{"n_layer": 9, "d_model": 192, "n_experts": 256, "experts_per_token": 4, "d_expert": 32, "d_shared_expert": 192, "activation": "gelu", "moe_layers": [1, 2, 3, 4, 5, 6, 7, 8], "router_score": "sigmoid", "normalize_top_k": true, "routed_scale": 2.5, "balance_loss": 0.0128, "balance_bias": false, "n_groups": 8, "groups_per_token": 2, "init_std_router": 0.00972, "lr_router": 0.000594, "n_head": 12, "n_kv_head": 12, "head_dim": 32, "vocab_size": 8192, "norm": "layernorm", "norm_place": "pre", "norm_eps": 1e-05, "positions": "learned", "qk_norm": true, "attn_scale": 0.235, "tie_embeddings": false, "parallel_block": false, "init": "normal", "init_std_qkv": 0.0999, "init_std_o": 0.0167, "init_std_up": 0.0999, "init_std_down": 0.0129, "optimizer": "adamw", "lr": 0.00169, "beta1": 0.95, "beta2": 0.98, "weight_decay": 0.083, "lr_head": 0.0053, "grad_clip": 1.0, "warmup_steps": 316, "schedule": "wsd", "decay_fraction": 0.888, "decay_shape": "cos", "final_lr_fraction": 0.1, "batch_tokens": 32768, "seq_len": 1024, "doc_mask": true, "train_tokens": 315900000, "steps": 9641, "dataset": "wikipedia_en"}
Below are experts of layer 3 (counted from 0) of a mixture-of-experts language model. Rows are named router (the router's row for the expert), up (a neuron's input weights, with its number), down (a neuron's output weights, with its number) and show model dimensions 128-191. Each number is 128 + 32 x the weight over its row's rms, rounded and kept within 0 to 255.
After each expert's rows: a language model's description of what the expert responds to. This comes from a sample of Wikipedia text that the model never trained on.

# expert 46
router [114 112 161 101 166  96 110 126 100 137  88  83 110  96  92 128 119 164 117 123 124 167 123  96 135  84 125 158 152 132 112  81 133 179  90 116 149 145 105  91 163 192 143  94 170 142 103 119  81 184  86  76 147 133  90 134  97 158 101  95 183 132  88  94]
up0 [134 121 143 164 147 148 132 109 180 126 106 181 134 174 175 108 136  78 105 113 122 137 154 103  67 160 137 120  85 137  64 174 120 116  72 156 159 168 123 151 128 181 126 201 145  93  59 156  32 132 126 140 165  69 128 129 174  84  93 130  99  67 137 156]
down0 [ 69 114 135 143 139 157 135 121 143 148  63  42 137  83 132 114 129 172 102 118 155  86 147 123 121 169 137 163 153 107  83 107 133 123 201  73 173 121 142 158 166 132 159  65 159 119 120 154 136 173 138  57 131  80 112 141  61  96 102 149 135 186 127 110]
Description: Nouns and title words in music, film and sports contexts, such as album, film, game, Single by, Billboard, Top, Play.

# expert 4
router [107 170 181 112 101  75 129  97 161 143 110 103 101  77  92 123 141 171  91 135 130 153 107 142 149  92 169 154 186 160  64  90  93 160  83 152 118  86  92  98 105 182  97 110 147 117 106 112 119 172  89  85 103 145  94 169  71 167 124 107 166 148  96 131]
up0 [106 133  57 134 120 160 109 150 160 108 141 183 137 184 173 181 156 154 102 128 115  91 110 122 103 172 125 118 144 131 167 123 132 102 146  79 145 180 191 143 165  43 134 117 176 141 162 135  98 100 128 159 131 116 133 124 177 113 138 119  91 149 147 117]
down0 [127 132  75 156 128 125 135 110 135 107 135  93 110 111 133 121 117 143 159 157 187  71 193 126  92 118 139 182 139 105 110 149 123 136  97 133 102  97 126 127 111 153  98 116 153  89 150 104 140 210 152 124 137 156 123 174 146 125 111 149 145 113 144 145]
Description: Word-initial pieces of capitalized names and titles, plus opening quotes before song or episode titles and cells in tables and lists, such as Al, De, "It's.

# expert 34
router [112 149 174  85 108  60 117  99 151 128 122  95 102  75  81 112 134 180  98 139 131 157 103 146 158  94 153 159 178 171  66  94 106 166  94 144 129  72  91  85 105 187  95 107 120 134  89 116 112 169  96  81  93 138  85 164  83 160 137 115 162 159  86 131]
up0 [ 99 169 151 120 163  93 110 141 130 148 122 170 119 127 161 127  68 161 163  77  85 153 149  67 105 132 126  93 107 112 103 101 143 192 192 115 141 208 124 180 172 103 142 186 179 122 116 134 178 132 172 141 172 146 121 122 120 134  98 169 108 101 167  71]
down0 [138 101 129 169 140 117 134 169 101 128 149 172 103 115 191 167  74  92 112  95 160 121 121 132 113 176 104  42 112  70 129 102 166 173 184 148 101 136 190 113 166 147 186 128 158  64 133 124 158 147 157 108 182 128 124 143 111 130 126 168 180 133 119 114]
Description: Line breaks right after an "= Title =" heading, and function words in opening definitions such as is a, plays as, released in, based on.

# expert 44
router [117 148 191  86 103  75 115 101 148 145 122  96 102  75  91 135 142 179  89 153 136 162 113 139 155 102 163 171 176 168  92  88 102 160  81 142 128  75 112  92 108 187  95 101 131 117 100 106 120 170  90  81  91 138  91 173  82 158 141 119 170 151  89 127]
up0 [161  64  88 154 139 158  99 132 107 139 120 179 182 145 144 108 104  89 170 151 105 124 108 135  95 133 111  61  65 113 144 163 127  93 164 153 148 149 132 193 139 100 178 106 152 159 144 182 159 130 189 149  98 140 162 103 146 133 121 163  64 107 171 105]
down0 [188 131 101 100  81 125 131 146  99 125 130 153 161 142 112  81 110 119 128 170 100 126 138 142 137 135  61  98 163 142  56 203 160  93 124 191 123 120 101 128 109 150 148  53 132 125 151 184 187 127  99 172 185  66 120 123 147 179 114 117 158 139 119 163]
Description: Region and nationality words (West, German, Czech, Yugoslav) and name stems before suffixes like -ia, -ic, -ian.

# expert 22
router [118 135 180 104 101  71 121 111 148 136 121  94 116  67  82 137 143 184  99 145 127 155 124 139 154  91 152 156 180 170  74  99 107 155 104 142 123  76 100  89 107 187  96  98 126 129  95 113 124 170  97  77  97 135  89 180  85 163 144 115 167 139  81 134]
up0 [154 135 117 146 128 196 110 130 124 105 103 141 157 187 187 191 110 118 183 135 127 153 128 135  83 122  84 101  93  80 109 121  78 129  91 154 114 170 125 142 112  93  85 165 144 125 141 186 138 127 128 136 127 108 187 149 116  78 142 106  78 149 133 146]
down0 [123   9 142 175 196 120 188 137 167 179 117 106 157 134  55 129  93 119 110 117 160  86  87  63 163 166 112 144  75 104 162 128 125 122 173 144  90  94 147  96 106 165 131 161 167 137 106 111 165 132 145 140 146 161 101 140 109 109 136 109 119 134  95 136]
Description: First letter of infobox field names after a dash, such as Sovereign state, Size, Legal status, the colons after them, and paragraph-opening The, In, His.

# expert 18
router [103 155 181  97 103  70 123 109 145 135 114  93  95  74  91 125 134 184  93 145 135 155 127 139 159 102 164 159 181 174  84  91 113 159 104 142 124  75 103  89 115 184  89 108 133 117  93 107 119 178  94  86  99 134  90 173  78 161 132 121 172 152  75 129]
up0 [160 150 121 165 113 142 178 142 116  67 147 178 117 152 136  72 122 130 111 112 123 149 102 106 134 130  96 149 131 101  96 138 102 118  97  98 139 148 111 179 151  83 161 158 137 123 147 198 138 133 103 138 138 131 140 129 140 136 172 183 125 115 172  98]
down0 [155 118 146 113 109 128  93 139  95 158  78 138  87 178  89 177  54 104 137 113 133 171 192  73 113 148 106 143  89 155 108 185 121  46 160 136 134 159 137 209  89 154 143  88 130 142 110 158 165 167 103 102 147  78 107 121 175 186 148 101  88  67 135 146]
Description: Word pieces in taxonomy text, such as Latin endings -idae and -ius, verb stems like exhib and sugg, and coordinate digits.

# expert 57
router [133  82 172 105  87  85 122 103 111 149 146  73 107  50  91 135 117 134 147  86 123 155 106 111 145  92 160 137 197 135  74 108 121 156 132 149 142  90 102  88 124 161 131 103 137 102 125 135 137 155  80  73 124 108 100 196 123 142 124 106 179 151  70 118]
up0 [126 146 115 121 183 121 107 131 156 130 163 156 131 159 156  85 111  96 165 126 121 102 130 130  85 136  76 164 138  87 119 138 122  73 145 112 159 115 110 114 153 167 134 111 145 114 151 146  80 118 138 145  61 150 190 146 121 120 118 172 135 150 103  84]
down0 [ 90  98  87 124 103  86  96 137 131 151 164 213 128 165  99 128 120 136 158 143 114 161 140 132  69  84 133  96 107 147 144 124 156 145  75 124 139 109  77  71 140 135 150 119 115 169 137 127  88  75 143 142 149 181 184 137 106 160  94  81 142 106 158 166]
Description: Capitalized column or field headings in election, sports and award tables, such as Candidate, Votes, Team, Year, Date, Species.

# expert 50
router [114 172 177  96  98  86 103  88 142 140 118  90 105  73  82 126 134 176 111 135 122 123 128 135 155  86 149 159 187 175  85  87 111 153  94 135 130  68  87  88 105 199  90  97 111 117  90 113 121 178  97  94  96 148  79 165  77 164 144 115 167 136  85 121]
up0 [124 139 101 133 146 180 134 153 125 165 109 152  75 209 152 143  65 150 147 117 160 141 150 105  65 151 158 154 130 153 168 171  82 111 180 178 113 180 149 146 212 106 120 192 173 117 167 106  61  98 163 116 154 129 165  95 169 136 140 133 159 154 132 102]
down0 [ 90  89 141 153 126 183 125 103 138 143  83  79  98  85 157 152 130 115 150 139 152 148 115  99 134 186 181  98  96  87 120  59  99 138 116 159 137 113 112 147 122 108  72 127 102 101 171 130 167 104 158 118 114  38 147 171 129 149 102  85 124 110 143 159]
Description: First word of a sentence or list item after a period, pipe or dash, especially According, In, On, As.

# expert 6
router [104 154 169 100  93  69 109 106 151 148 129  93  98  83  80 127 128 189  91 148 139 163 124 141 158  99 161 159 181 178  77  94 117 162  98 151 119  79 105  91 121 187 101 108 121 128  97 111 118 178  95  85  93 133  84 161  78 164 139 113 164 148  78 126]
up0 [ 69 131 189 146 119 137 125 155  96 102 193 173  94 156 158  79 123 137 131 108 131 185 116 121 119 143  94  88 120 146 174 211 146 102  99 161 107 231 101 141 182 135 131 136 124 145 156 126 130 104 180 148 136 171 203 165 171  71 137  93 105 112 136 117]
down0 [114 165 133  78 147 125  91 136 174 137 134 141 154 137 100 170  97 105  88 143 143 128 156  80  80  91  81 124 132 161 159 164 165  92 127 118 104  87  50 128  62  60 213 177 143 151 156 160 160 160 136 139 132 179 125  84 202 100 104 118  97  69 124 199]
Description: Final pieces of country, place and personal names inside table cells and lists, such as Lithuan-ia, Kazakh-stan, atrogular-is.

# expert 8
router [105 159 187  98 106  80 115  94 151 140 114 106  99  73  81 137 121 180  95 142 139 161 113 149 152 100 159 157 182 169  71  93  95 157  90 157 127  76 114  83 104 188  92 100 135 121 109 120 134 175  97  93  94 144  88 153  82 158 147 109 167 164  80 127]
up0 [136 129  84 115 114 205 119 139 106  93 106 190 136 183 120  96 110 113 185 105 133 103 148  96  94 165  64 103 107 108 144 148 166 138 118 107 104 137 152 207 137  84 110 153  81 174 179 141 136 132 184 138 190 155 171  93 107 124 101 109  69  77 178 150]
down0 [ 96 122 103 133 168  93 118 141 158 148 137 105 138 134 176  85 120 143 143  70 128  67 117  95 137 133  91  91 140 132  72 151 179 115 151 142 124 126 119  90 105 132 142 170  48 153 145 136 122 115 170 113  86 113 147 175 111  73 111 112 150 146 137 173]
Description: Periods after single-letter initials (U.S., B. A.), and capital or name-piece tokens beginning names and titles in tables and headings.

# expert 9
router [120 168 175 101  86 101 107  70 146 151 130  89 105  74  88 140 135 164  98 149 105 147  87 139 160 102 177 167 203 169 100  69 119 160  77 157 136  72  92  60  99 203 100 108 131 125  86 114 130 163 103  88  82 159  93 184  85 129 113 123 166 182 114 127]
up0 [148 101 149 139 131 171  89 121 102  93 122 149 144 210 188 109 143 107 181  93 118 149 113 102 112 126 134  57  91 117 136 184 157 147 163 112 120 166 125 160 128 102 107 126  67 143 106 149 128  74 149 147  96 105 245 131 176 148  82 128 133 152 193  77]
down0 [138 103  74 102 160 121 144 153 118 108 137  97 118  70 141  97 103 184 169  99  96 127 117 146  89 107  53 106 103  99 170 127  69 124 134 103 110  72 188 168  64 112 101 143 135 136  96 125  94 156 137  65 100 100 119 141 155 140 132 163 105 160 116 132]
Description: Colons in race times, scores and label–value infobox lines (4:28.3, Website:), also commas, semicolons and words like including.

# expert 5
router [111 157 185 110 104  74 112 112 146 140 124  98  90  79  87 132 132 178  90 148 135 162 123 139 155 106 162 155 178 167  75  90 113 168  89 136 129  76 104  94 113 184  85 105 127 118  92 107 125 183  90  83  95 134  82 161  83 170 135 114 168 158  78 128]
up0 [146 122  94 108 138 140 143 123 129 117 146 217 109 162 145 129 109 112 191 120 142 154 119 142  97 117  47  90 123 160 159 128 146 123 200 118 148 142 129 110 141  94 120 166  70 135 114  88 101 140 157 143 126 109 158 121 180  93 115 154  86  72 129 110]
down0 [140 121 171 167 110 164 106 164 116 161 155 126 123 111 142 138 179 194 110 126 120  94 114 171 162 119 106  97 136  46 114  57 164  84 147  93  95 120 114 138 146 120 156 125 146  97 184 126 158 165  67 143 126 162 148 148 103 139 114 120 128  98 157 129]
Description: Short vowel-bearing pieces inside names and words, often Latin taxon names in classification boxes, such as Chord-ata, Po-ales, Pre-liminary, sequ-el.

# expert 13
router [116 148 176 102 105  69 124 108 154 142 114  99  97  74  78 129 130 183  91 139 133 171 108 135 157  97 163 157 182 171  88  93 109 162  92 147 126  75 106  87 106 189  97  99 128 123  96 112 120 182  94  89  97 140  90 169  80 164 137 112 169 147  79 127]
up0 [126 109 106 130 136 135 179 111 106  93 118 204 163 118 169 122 191 104 109 132 143  94 114  45  89 125  99 141  63  80 167 148 115 140 160 117 143 187 164 174 117  89 164 214 145 111 146 129 105  78 116 146 169 114 117 123 192  88 105 124  76 112 119 124]
down0 [ 89 109 102  85 186 164 112 125 106 174  63  82 133 111  91 192 133  96  63 100 141 118 115 156 116 127 126 127 145 127 140 111 104 128  99 119  91  96 100 139 114 115 184 126 172 102  50  91 196  86 140 155 104 186 157 153 112 172 168 144 153 123 138 117]
Description: Common nouns and word-final pieces after the, a or his, such as university, department, battle, career, time.

# expert 53
router [106 149 189  89  98  71 120 113 149 140 130  97 101  75  86 133 138 192  96 149 140 152 122 138 152  92 163 160 183 174  75  91 113 154  89 149 127  73 104  81 108 192  90 105 130 126 103 111 121 180  95  78  91 126  95 167  80 153 138 107 165 158  79 124]
up0 [ 83 137 102 197 171 137  95  92 103  81 152 176 153 135 124 109 129 117 112  75  66 126 143 114 117 154 154 128 128 128  99 157 122 104 110  65 130 126 105 131 116 116 151 168 115 189 115 166 130 153 106 216 217  79 141 115 166  81  71 131 140 135 189 118]
down0 [128  78 157 127 124 132  79 100  93 144 169 155 114 122 177 117 122 171 163 135 183 136 132 123  86  99 117  96 181 138 184 101 159 136 129 164 124 176 134 160 145 166  90 115  95 111 174 116  41 150  69 158 164 135 156 116 130  94  86 102 159 143 165 111]
Description: Middle pieces of ordinary lowercase words after a consonant start, such as eng-aged, param-et-ers, car-ib-ou, normal, phys.